From a checkpoint of a small mixture-of-experts model trained on Wikipedia: 2 picks a token, a variant of Adam for the experts.
Below are experts of layer 7 (counted from 0) of a mixture-of-experts language model. Rows are named router (the router's row for the expert), gate (a neuron's input weights, with its number), up (a neuron's input weights, with its number) and show model dimensions 96-191. Each number is 128 + 24 x the weight over its row's rms, rounded and kept within 0 to 255. Numbers have three digits each.
After each expert's rows: "mostly gets" lists some tokens that are sent to it at least half of the time. This comes from a sample of Wikipedia text that the model never trained on.

# expert 11
router:101115144116097116144097149088149104115122100138132146105069147094134173111133147140131119105173126083141120067146169122120163161096110113115106104149115110127146156133109193128128144106084129112113107115064103139128113122106135166117163142138115151122081124128135149181138130115099129112
gate3:116129151102126121143133116125140109141101145137145135104116151103150121097102126108125124132173112096128098090195144122126120087103105095140145115086144108151130145148155175147122092130115135115066138128121117101139096114100135105131144116105152165139115096146121147098118142093069145130
up3:154131161152168160116153147139133108147082161146142096140120122136139115126155116142128124139157100176120138120146113126143158117123087125101091135140169092144115115156134088158109103108123132098100116128134137152161145169134105117118149120138155143107100163144108145115091131131111139114
gate4:144168104127147118161106126174123149122102133122131129099085106151138130155132146171122107122098100104116151130106099123114110133168120141117111105122122113167127172110179150153142151160101105141109148097111181101110076143066139149132123109108127155126120167109142139148143130162136104154
up4:097110100162112110111114129139143143126131121154184095177191162107127145110137136165136137128087075109140116126154124114159103113142125111136102113165133068115124114173133149130130107136121117153125107146126176098150131125123139118118102138117148105114193108131136143139125098110131061128
gate5:132102124126135143132121114092126098103140119095082152108138110126158131125098096125103133064127125157129118107093142127114134094119133147143084086143143112126161123164123128127095115150143149138109132137131144148142168166163192124098146151128127118162125132128142179128120131121118113155
up5:152160156158116134132096084128114125122116122105132163115112109106127179126112102132094113086135107143106091124095140147116116112112141122163086077121115110128116148114117146139098147137127156126113131110120137113197152106132138113103134171101136089139121137140145148111095099078115143159
mostly gets: " government", " state", " member", " school", " city", " Minister"

# expert 4
router:166155138107153127120125089137108128149073111145102118097154127104136106146104165137139118123097128126139108096148115101120138111110119126106138118128114180091136134119079126167111094152177090129122139147144109108112115143148124089131118099135170125120150140156126119134120122109108152135
gate3:141173122107155114144122128135142115118126101142129109079184111125117124115129067139163116119116127109152129115115141141099165147106097113102122120152095135085114182138130161143138094148152127107105152095120138163091156146113122143165094105148144119094109115099112111162120155122121181115
up3:139086154142132129125145126116146106092149142120154136114124104138118144120101143147130147144155125124136134140136123094108128103125128096105134128135102118113136158132144171125148052124135167106142133136154142163113161111161092137124139138136158113150117123128133122144133119113132154109
gate4:142154120100148110124092120148138109091109067141112150150148139101119119143106107128147095133118131147138094143121157144136148147160100107129127094126125114083145093102087143085083102119164119102145119096149111103115147164138117104114127095124169107133093127093142127185093113122116143174
up4:119179117114151126149111125140131106078157076156095140134127106089138154106105101173140128099144078118132141158127183133124129163171135118094103139128108152107142103163131111109099099098130107118158142151144120131112112100149130140099186115136132120131131095109132128189134132121128131142
gate5:108113107149199119133128146095130091065119122122082171136107170122168144113117108137115098169079159152141153118139120157131136106124112112103122115168156103114099116123096114160115124115109143156117115166128177187094103132126109134109144149134104171144146128112122086113151126101108166130
up5:132126126149169141144130140157108112121080130094091130136128153142149150064121120126104135118135164101106147121086125126104111141144150122100120115168115134134102124134079092136107140107116053160133095139135177124107145116141134133117140125118142131101144118098151113146151142124067166122
mostly gets: " when", " while", " before", " were", "20", " including"

# expert 8
router:092137130102162175146112081121076162125164091144155155095122165111123138118098148130115124135129122118159099138092114122104062101120124156175154171110173103145152168161103114112127145155112123141150159156133131084108111129156125073119130116094137129137130115094131128134159165095163103137
gate3:123163149165147129122120141152154113124099136112134132161156113137138112127084119152157114127136115110089127129090136148101144163133151141152112142118155157178146157149093110080119154123121139112169090123132104136169156098115113168102138137062152112151107128103075148117114153117080171126
up3:114135137127135155108091118135145111098103143135149115152127183152153139105071123151117192124088075114186118102103151119126182123077180144108113081116161141151116138119099113126115148124057153116098161159090167097128101172102148129129155120106090169169089159082160109105092134137157107142
gate4:110154123120120127140152151067142146125124124116140168119098118107129159161141130129095116097127146126120128116125115113124137141168083162104116122154105120172157190137142134160157139137132109112134140103113137110197129115103169146118116147099145122118128092091173106143092092126108097095
up4:143158092151137156114149117118081188145150093105128139116106111114137159113144129161097150160128120123123170158127084116125134159119098134181116155108151126152163140159105136105158143130131107155131170130145169110140166091116211145126157127113113113144133133115139105143095168140158124090
gate5:164127137113132116137109105086127107123128148139094142111165108108129134168103125076133141122170081133074142122092110115126153161127078133135138139123046139160180141136175125090113111205131116143130112094096115101106130122118106145105075140154116148146130099128124080121130114130110159100
up5:115132135164117124128148101149157131130135130118135121140158123118108123152065100110142139146105082159113137122120144140112185115147125134112111126178078142106141086151101139161090123151097110122121106138150131118131131124105133128189132089143135142175145115117077135152104105171129137139
mostly gets: "In", " during", " at", " in", "On", " $"

# expert 3
router:112106133095166117152153106144112148143135133091153123135158128135114139105137143116103129138104144150112149155117108128138106151127098170156115086129119106112099125139133154167115119129104127129118127157107130103166156171132136126113143136118114120131141112098181135119113095163158102132
gate3:155128115152118142097170127144135130152123100087099134115154130126129114116152137133136089125136131168174117133119159160144114110127111142115133133154134168092104181150151142155086137101099163128155141115089126140102104109109107174116127070100146168102112119116193140120099151108109127163
up3:156125109120112140103136106136175120127113110098108166102127123141177081093131124146111145086114118165108115157137154111136114117171120164096130141165186123141128147099133124148133125121125148162140128113082134106117107133104171139113113134095167138101140102143117128168125125107062134151
gate4:160120140120127090102165152093114126102128102125147140163121133128111091108123111105132098137094096096112107158139146135086135109126137149130135149123178110114146129140103174164147090095183120173103092053127124127122138133112151095123140133114122106108108112133134106075108120117105153103
up4:094143101134143100129122177101135114144140079161086131138121127096105146119139128122155125163119118148129119127141136120151135100132125131095110120128075096104119107125126099188060100128147089104119076131111125142111115161121135109118112120158144134145107139158108107162125146110130156068
gate5:148088113152128124095129112146146088137146124085097140149123116164120169121058112174123129135128144164119136159146090169159134127160114154143140094146113135126111084143138081139128143135118112102075108135143121138122164142152156157132109169158083132140085118123108131144103121129102158148
up5:149194091121124130116113120169150112116104066137054169130130131107134111115106074176119115152150136126164120183142131115116116118147116115136117150094159115128108139115124124134131130125116111102095128131125131161140147156164149114147134130119104168092194152098126173168155141145124094133
mostly gets: " (", "/", " c", "(", "^{", "_{"

# expert 9
router:088086173118106121139133143162104133133085124130165148155118115152121119136138096131147081118127157112120129134140094134145131112104134073150122162157121138110118141148146110128112151135106148111116141107113122107157156111081143118140134142116129182127120178178084170135171112106138162133
gate3:098137185143132145115118179138080098138118137132095091112179090096118087140124149082144087166120136085142170114140099126116139119135135164156165128081108122119092104193134123114084134128149122127086119108138095127148131110103153127162148146081103144093121076082173135141161143144171134113
up3:101080125124081133117133129140146079103097123155115147106138127120118098151105081126150118095132146118084162151120100138134124169160145142156142137085152149153151084132093139100131123143120147105103126117096102154117078159105188124080098119144120112140170128126142139173120121138142107106
gate4:125069099134160143136083136147111152113120126141101203142112112171177125125149116133105125131124162109155140104146134157155131093151117110119067098066105151132144129141102106110141138141134161113125117108121124162136112168143139139122109107126143154109146123141134096143175113142186119132
up4:092141098160139153113087092175159154096145171132117143142150141142161128131091118159123138139123175112078113127129160104107095117130149121134113146145143113137101136115139116161158161147118123149165134138158109123128128122088141159106060105098121079127170112112117083164167135147130090104
gate5:138148100115103097139101123131136118125088117163125122083182113125147139111102122133156105149137117098121095135112126109135110140113149138131157142133126165127113138121102182085100133105119150146113121136118109084105091138111110087110082138122162112153122134111177103174145076099137116162
up5:113131109089078110148107130137167135103135150120090108146102143135111151131129180127086100094134116128115130134097117121108087092071148141125167163162153154154151145105157150128154138114136119145114113099109152086164099121124179119112113172083077137152122114134111088110128110130146110132
mostly gets: " the", " a", " its", " his", " their", "The"

# expert 10
router:117126121139120117127129097112154136131147101105125148132112118092171143073120108137116155121147101113130134094108152104117109146125137163070153151150144162134103126159150161129133113076089107129142145102130094162120124094104132155105119112155103128135152133165117075136138109120117123082
gate3:153094129134113120124119138138138115081146141094077121123143142099132162110098151179120147136123128105167155162122166164121105120142133098112163180097144130121173119148181133130162116167131126152112141129139114140125133167139107127105106178148117165158122142110157116099143100178169150163
up3:150078136125087169046173112087099083127179125102136061129144119096126089149146105162083124096141123117141099128133174169091119122165139083139139119141094075124137117116173102147141109115148131076108118115125114143140154128093142058094123135159097129142109166161113136142137148173130124169
gate4:086117126147170154116158144131078144145147150163160152103154135153137167130108135141101167116119086129144146130130079126143141135117146151130129132151092132138115130133136154106134164131155158137117139149114131139179153145130103081125158123155134104149164127124072113130172129121123157121
up4:142129135157138111154137122131132074130099139116122095144075125150113117176129164142155117148098153134128142127162136125162111097147073164138112190138101147106137129139142091157113113127108165172122154148131129102106123186069104119104122164170161103105141159131155115144130089132105123154
gate5:091103124097123142131149096118106154123132161146103145176127187169111137127138140096163151116102118115149102109127119148109104138156144161133128122101109106155142138143142117116120122146123109107099076126143142132103188124132129113106087137073107138090109113064140137136150106129163112128
up5:099108126119122125099113078191134130111148151150102126119115139196155153128137141133128146126138157142143091092113135106132119147119123174103144121142132101106132127126124148130120147146132142123123131131101114100180113140123161093114115123088128166134074128135146131112167107077172095140
mostly gets: " part", " end", " out", " line", " album", " round"

# expert 13
router:110128070149107116122126170144117159140154098116115124164123132163143123128178145102141180117147163139110142113121148142165101122099120119171118166139120094169145109123176124096147131108139115127143146108130132172154119127107106146167166097088141094122152122107162070127095153136125118154
gate3:143104115141095135123111113106093142073114144122144138121099139106153111102104126156174128173114165121118139159120156146122089132123114085104125142068150100173143150125138128144150133150075146126151151100133112126104145148133144103146125080115048131132130124120146133113151138130142115135
up3:122153157109117116136118123103153109118102089096158128107151145140138097087061118130138140154150163135126108108168168135109132129147115113136141119177100132158101131184146151140127093139155108109136126134177111133109121146104156150160126122142151130111135123132122155139075108139138096111
gate4:121153137131098118114179129180080137172095119134137113148083104140148108116137148120113152125121105110128157129166153115150124111120150117129147088130145126153152173148153120091139126138143139097095108138163142162173121171119109111145132126114116132166167131132115109123167108101111154105
up4:193121143122185125130160114159123103147148106151107127132109118086130137094091152163146149122122117122152137107203140141124101134138069117121099163111094148139173132118129126123130154133129108139114156097136120151103143164109134154128137142120132140139162156162150136101136145151124138131
gate5:099077125136117091122127133128108070128103148109112137156132128136160078121119142085144132109109138138166165087102165157080119121121144105109161160168144145124135087130105100116097130088164122089109123176136127151122130130135140154137132133099112142132143131122131172126146084162101119114
up5:151156134160074115129134133109095148129117157107144122127136125120170103108092140132113122093105092135113121097111138135095155157148109102145159113129159157113120107147104167127164135155168140092103116185117154190102140115129153125144108140162103104140158142087124113102104097137146186128
mostly gets: " O", " de", " N", " E", " U", " Al"

# expert 12
router:146145131142134134099158143124197150171129162126109110131124141100147144104086132101111146113160107156148162140115113136144122138101119168139097058084117108130101111106108093119135137157154155115150124118131150167145115095147068188164132133164106111088139081148126131141143142154130123120
gate3:105135092170121083166147111162137097070125138115125098108133103135156147125115130133134153122172164141105106112127130086133126149129090113103133123124097135109117116139132108143109136152134095141125148123171075127105170130127163122117149100155121129118139158154124105136131132141134139146
up3:092127093124113106142120155105118109097148126115166135092127097128148144121117139114157100108139162149090175145081179131104117149115071106129105144183126109124130120127160107118123108149151128115148119120166120106170147125107140145146125112123110140094132123117143123133133144090152142153
gate4:126111132100095145119155143121153164113158110136151174109129141083154114111122156105137122146089118144146123092137158107160129116123097142149114142086146111094142147144157086124133155152122170111139109142129127150115127101112143136107127136142117141153129102161133138138131118108137113167
up4:157165137107087126106132150089135113153115122117127097115076154164136099102135093148100120137140104167143125140090135110087107134166123147087142111124125109153172108168096116096127102154116137155091122125110141111111134120142157112121111135120179116163124189157121122158137108110116104153
gate5:115107133120106129145122110170117161085098124148126081141125107129140107115085159157109139098124110148146133135131125144176146094112102144096141107106128153167098121098120125124100150120130139152127148162125114104126132090119153112112091151055085171157137101092118181133100104161171134147
up5:163140132099088148146161111130119128076141126121145101133140123124155117110117144133121154150129090118166142142116132116134149100115127151147110139131165161114115139127128133117126121139082149172126138100143086091133136114113122129119165158116131177157102163121062156037085106125124091136
mostly gets: "°W", "°E", " Jr", ".C", " Inc", "ň"

# expert 2
router:159121131116131169145130134139133137115164124116100154125110126120119113141094127124125129128107138140109143153135134127128146093136160147107103109152079143108089122105104099066184123167156136118122169105165147162122096139114119131111100166138146125093117104124140094131142149116113105132
gate3:156146109104101147140124146129148107141114144115107145091134106125130104121170136097152094094123157112143095140108131117125155155128122123123123189114115160119136126145147162098154119122118112079167166122129125073161124112128109095074126098140107120107115160136129132146141077123124107142
up3:145148174129151115128124128106106127110128073147138145113137173141101147113121129139133123126150093119169127088125068135167116135162121140177103158157106123142145125146123105157133145158160127135139136180127105167150131085117120182091115129144094148140125170145111130107172125152112174125
gate4:110121158095113151139123110122095140129166094146135153134161133092142108198111115155121096138114113144150124140127153118116143117149138106130083155101155166134147114127122158114088124130110102131158112129148097109131155164104124117132119170102127128141084116131099161143140115131136122117
up4:134099126087090110113148112124136119099106161111127121146130140158111147152143121132186109157104146105139122150105113101139138104110098143124125152114116113089161121108170176131149149106136146135147157132103112152148131122119129136148140140159123150104121119141115131129147106094095097149
gate5:148120093095138100156139150112129122150072151111122098106119134130115133117174121085099109117117123123136150129152145124098141131118140135155120159127130156111107141102127119119092097129106153109087109167143142110117145134119111145107149103145126157156132138078114118068128113135164159084
up5:140158075068118093135152136118144139125141156117115103077085128139136119101143136161117093126083129115148104134120103134145090154118151130148144105123149162132154165131126152121108121134109127139100143125102086118134183089172153117123143120140088135109098145112103138132140098136160096123
mostly gets: ".\n\n", ").", " J", " K", "}", "\""

# expert 0
router:128130123130117115121120161137167092126121138152134088179078158141139141095114141143112159131115124124193122140160165118163127116137127120115148095123128090115178108142133151135156148133130147115135151121109167153094135128147141165142133137124147166133154162119107118160106119154143136161
gate3:108113131118155119137119120151114071099119172092119141171109076118134147100134176109142121110134142132131114165109152137107096178148121122134101138140142149183090167110098131121098104113136138151131128173104100119124132114140129123087133140126166121089117158137117134126141115135114133115
up3:086095140123115134127119106148193120109117169124102134117113120136121058130093097139114107134101149093098118118143122126150114107100119120179083122178152131125149100094100133153131129112164127126105142102154138074131119111137103173143128112160112150148066161140089139107146142110163130138
gate4:142071129124080115183131112180110123086087152105155183107115061112127121130121092091122128118145137160129140077174157161117121124139138141135124129163104087149123123134169141147099141113144096162126119125131114086120143125053179136124149123114157149123141125119111133118172153121140155144
up4:103134190116132101138123133114113154105148132180110134100108139149086148139137095128085128134093129100094135119148147152082110098125097147138169136154131138115163115141108131183141118091137121157085095106131118102141149097108190095126159155089152128136130146142128129151133108142171153150
gate5:134179103136131174134160151159087152100110091140135125150128179118095145127107118148137145101132152121152115181134143146131118127143146093111133092125146122136162108119144102137104137117089164143149090117109100061140128142133129125121084124147124146101121119136114121142112106124163147144
up5:139142135109148113225096108131107169088124144113137098130113148149139137134119151154088159094113118102163092145124164150146091141122141103101077127139119143094162164153162139126121134128102113107144137122166155130088155114107116127123137154119152136129117143151126128105170161130146156140
mostly gets: "ai", "zz", "man", "ie", "ada", "ka"

# expert 1
router:122153109106131112115149139120081123101111159145145134103144117140121104175104126158135117099080125154123124160129103122124149092162140147140142160145157146129154174112144092158117113166181144144103079151148144128130167149124137088104104180146148101157096127112135177102146111133116143109
gate3:140089119120143112122137155109109178131147144157158135134121134133119175154107128126120122120130165112148149133117152093109100121116130133126164146133154097116103160106096136106115117103091098108103140159130104137098114152101111098107143081171093113120105074121134126128141186115164145090
up3:116150151088144126116125193125132146147125149177136146119119113126098136135105141082110143146113122105119157080140111101125089143073130118111139173114108098021122121113113130128102107101131110111114110190110128129153100135158153117114129118141092073095091093179142107127116111108161148120
gate4:136129114138144107089122101125119087105130148125178159122135142127146122098141114139160103123121149119155126120148101130147139096108141131103144157119101114132121149114175138150152156154123116098125134111102148116113092154146120120117081137139142123096143101145101118152157183115169109144
up4:135092102147155165094134110115105145113144101124150096085133076148153135130116127098119120145120131137136140137114111109096154067113114109115172139124168169104101163115157143168155151181119067110143129099103149091154129155179084126127118123102127154102090109150119146143130114135161155146
gate5:140141128135101099104166115151151137102162104115143099109124145115096100127139093142139133141152148124109142136136120106060120162139167149128107080072113095126131172118114121095121108129135138106138086127126136148133106138109116180134172121133137110076150105132116115142124121145103111101
up5:134142159146127134117073139131148119126150164145117113141155101159107099123156116127106156132167161108086159157165117118070160147111138161119107114118129106147094170153107112140168131134105086098125116138079124153099105134105112118128160121133125090095174108108142195069123129174147080107
mostly gets: " but", " been", " was", " be", " had", " with"

# expert 5
router:096153129127142081098096141131166097125086151138099113169133099161150099105133113099162161172122143147136124138115139133116137115144103078122166113129127101113113101132099154120131147125146134147121159113153125136139121146125165114135144134112133135143136119136134118128144176159104135113
gate3:130154101128103091121119108141103113074125139127172130139134110125127198127114122146116145108102109083145145170156138158102117123128098104130128106134153132135161084183146105152125100123152082154134109150169120116110148140131119113163123086173105139146152123083130131154134132093108171145
up3:143121129110115152107153129115100149119111122112138155109111072088163127131122156112150138131084130138133147115112115129115151118153166114157141062141145121146163119117198109175122121113154134067135140115133098100175189108114097111122132113122163086107105153107114119169137125129107125161
gate4:167144075107129112105122141112141130147127139116134127115186157101110125146127126172123107109107105155120130136110134101164108117090121134135111106146131111128113129102152134139117091177111086148158121085120111149113118136132144144121145130137106129118100122132144127121141130160126151151
up4:130137090112104101133130148149151119134151139136143094126149103111099115161118136102128133112110102131145139163145130155128129122143126169079101084148127109142105126144102119141075074159141141108131090138133130139127149114177123150109113178120095084140106155153134106175117125143150139094
gate5:126125119150134134101107121116101136152120143129136148122157083109119132150131147143153131151086133150069099136159163140148150142121122140136110130167165170135160123142148112112191126130108174139133103124170168146144146111124136099171087141111084146100138104093158133126129097093141092179
up5:094146132136134110143140096123126145090142176143159143142146167178123119114085151152181128106148097114125136136187136155177153139139158124123156105095121087119129107127096112177174170163090137107146078117117112171139150132116133100120108125122116123142107161104140131123118112087144153089
mostly gets: " first", " two", " who", " one", " three", " more"

# expert 7
router:150145112149151106099144132121144140142140155167101125072158120137133122176130106108157153095074109076128165127198131114123178131127148092173098112103135138093133147141165128092125074086094096095143114148106151103137107084107071136141108129153147101132149090132118127103142137077150126140
gate3:168141148139145110118093152119100094118115115107112141161121100078117117143124139152119113137140138119118173108144132167115125132080109133139135146125133118123180133121143129106128128116071106158162145154121085146105159126156129149123067129109113077116172155101164171151151098163143171121
up3:120135102105169109120143079127122147191132101109162126082128144138173157111131172151122171138098193115142063142137164168139153116132116102113120149137113128118193117126150167140149091140142113109081127156111158132108162132150125145102085141115159128130135124099146122138124097112144122095
gate4:089144171087146148159127128149143126084158136124106117124146171163136159153132076131100148100138124104125141110084110170140138155086153123109128151100121104164134131103118128117110147128112181091131125134110091136117117139083147118146108139131113150131116144110088123133091096111142169135
up4:160131104150097073145141100145155128104104139090158149114137114123167091127142165144154116158110133143171097108117084124169115131154157150114132130137139096115132156113152110165156141142124091111167134157153119154169134145097111152120123151177135130123136087124139141131147094115114119116
gate5:105089185170139108119135140123159085096124144073113108137172152130129135178150107129167126100104165147162116092133090125148132144158074150099125139121121123127104163112145135102142149167094151089125112164159187170141157127108112130129122128135126132149112132136075123131157107146065154111
up5:137120159127115160116132107117135121112132163096159103128194081121146098131143150131132096116124143145103102101135090097132171150116172105134107132113155178110124161145107120125140111146111151141141129166152116120165132078153113151141151177129118123132140127156144119149152149103133112107
mostly gets: " As", "See", " named", " Preceded", " An", " See"

# expert 15
router:128084148161097126157146172113077125128168127142146135158133138127119129128142123115132095119128134150125110173107097127141107081174148137091113162146160162151074110135162103122135131141141168150113123131191120112113155162102179098137116113113114095151124151088118128132099154149143107152
gate3:105132140110148131109104140092137108130138132106120127141061097131153129085085143177142119060130141092178149129172138108129113168172116110136120052129104113155128109103093096095078129148127100106137152117121096131119105140143131158087115179133155128115143120101120109143174131141136148107
up3:164152112108129167141109089134173093125135157132172158155124103133167146093095156135095148082096176124114142150105120120159148103124153095100119103145111085139110097108105109142074085161135120131110171151143161157160102093117157142176158131110121098083067141114096096165144143097131116081
gate4:133071132121136117108118149166131085098131114111138118108124142165158104181167122156121103159135158134126113140119111139133143125134116145169116177112094172152137147094135086147163145198126113157109134117131082105140125109125155098138139107132143112147113128120150145105120122132135128137
up4:140128149155143132078124147124104090125086150170142073137136145116121109115110127154138085099121111142105147106130106138129130110113117175132156135099135130160136108129106140086148131144127108149137123143124148112105153138106117180140098186164134134132123111129153139118122116138108125104
gate5:091106107150144094124163090166120165125124148096107139159127076153121107131147167151119118132147132124111110130149123099153135148109154142114132157096126100126147091116132104102150141106137153153094135185139115160115109102119122127116146132123122123147130130126162161135108122144127085144
up5:134121151109093116105125138098149113079136119129098133138108092116121092115092134124107127065144102092124135127155135114154098125145092127101130149151156104159136107128140142098159080148087144113137128152124172118140135111165153127119179084135099168131192138116109111152152155078152152186
mostly gets: "===", " |\n\n", "====", "\"\n", "|", " |"

# expert 6
router:149106155147155133078116129142172111115124101133111100127134132114137121149135115123102127118156105114093088118149134106109137147105150113129131101109150132136150109098109143125094123124121135117150097122113124122119113103135142159140139168151066132106117150134113123130097126168134162115
gate3:167128122097112111134114125137115123149123140158120114174146091136081113086135099145132135175108105108127121145102155117129112149153070147097092118095133099090131120115123133146082137083162135124055132129141105128151125115135149120157120146178134147127140164145156147121150121164139124131
up3:126154130143105086135167098108153129135129150128159114138132096136094132130137129161145135188092121135126118126120139101135118108119201135140127107122135126139131150127187139132104137157143146177131161138164103126119142190133130142106129118117104177161147164097129113133115087119152161131
gate4:123143123126116151109183137100131117152149130128159102122123178151134117178118149101104129136156129088116144120132156132160141122112134126162119131105149078116125121143166087145127107146138173155147119158112143106148165129173114105119128125138131116137162177147135099166149142116168121136
up4:118095176103122135138138134124118115150124158136170122098122156153127122136141091133084112153161120145095113072114180110140131123149148090116116142117152134144090134130143120144136161137213137112114125109094130154133163179136073135155077118125119086129144166140120144097159169145133128134
gate5:125144134139110137105110154160110104146135140114174118143158149111108146082158136110149123105119121160117142090141134167130088127150148120137095118085161155146146144147127099166107128112169126110104105163173127153160097075147120106115213127144119137116110181142116138167152131135106147154
up5:152131138110145127128123144139132125104126163129121135107099130144167156142129114119118094159132164116121139156138173121128152099128138117141114165088159161155143114130117129105109137112161147160130153151125119101155114142120143132109132100117101119106085159153155114147133144094124085149
mostly gets: " took", " released", " held", " began", " found", " received"

# expert 14
router:145141094120077162147099112142132076125141137118164129131145118161112103156167146153128099156124150126095141117133129158146153169141130138134108134094147145162153105101116113149141155117127122166102105139104102125139112150130116160117138083117130137118106166143102162087118100077081108166
gate3:106126181140082167124161125113150170109098131120124135124145101134119143128108162189111139120132106110118119126097116138136156099118152119120110123097161180144134118138082113125073155098146139176108108157090128117153143090136139106141112125110101155146122116135131132140158101138144140129
up3:139152123139134143116156140139144077120157162161159145151096153136111133130129103158095073117125119155158091079143169171196114130153117100103113156202127111172113118104148102071111093140119158124155107136133169079130102125111095114153110111128096151141137164128149133144184154077190147117
gate4:139122133120139170113164157101116132129141154120146108086109125077170136130158162152181136133105103173125136177148123097133151121115122122105150171130138162145123129132168137159135132136127139113150122091202148138152144160108093131136158106114156140109116120140112154148134104109127121099
up4:112154111094099120106122152128125114130140132135150117152094098098135146146155122097103112110147116120095108153167135093102147112124144152141142149121130124115097115099163091185110129120135122134090136108202084115117109141120086173151160098115114147104101126124093092129129101142101109096
gate5:142165084155108113133134106130125140111097127135115153154152120134125068140105134159151124109118097122109125142138107147162114109140140156121082098144152127175097136116138083157137168111134152172113092143117137132112151151133102134146118119155117165130177111120127132080097121117111174137
up5:107123121098118132081113144079142091165157130141160137132141095126136136134101104156146160101147112168128142152139137127129156144137085073098136125126126101141130175180086126118148118142145096148110127113139127128156136156101127116081124095139146104086085082146126104143130139124153144118
mostly gets: "″N", "°N", " /", " \\", "″E", " ch"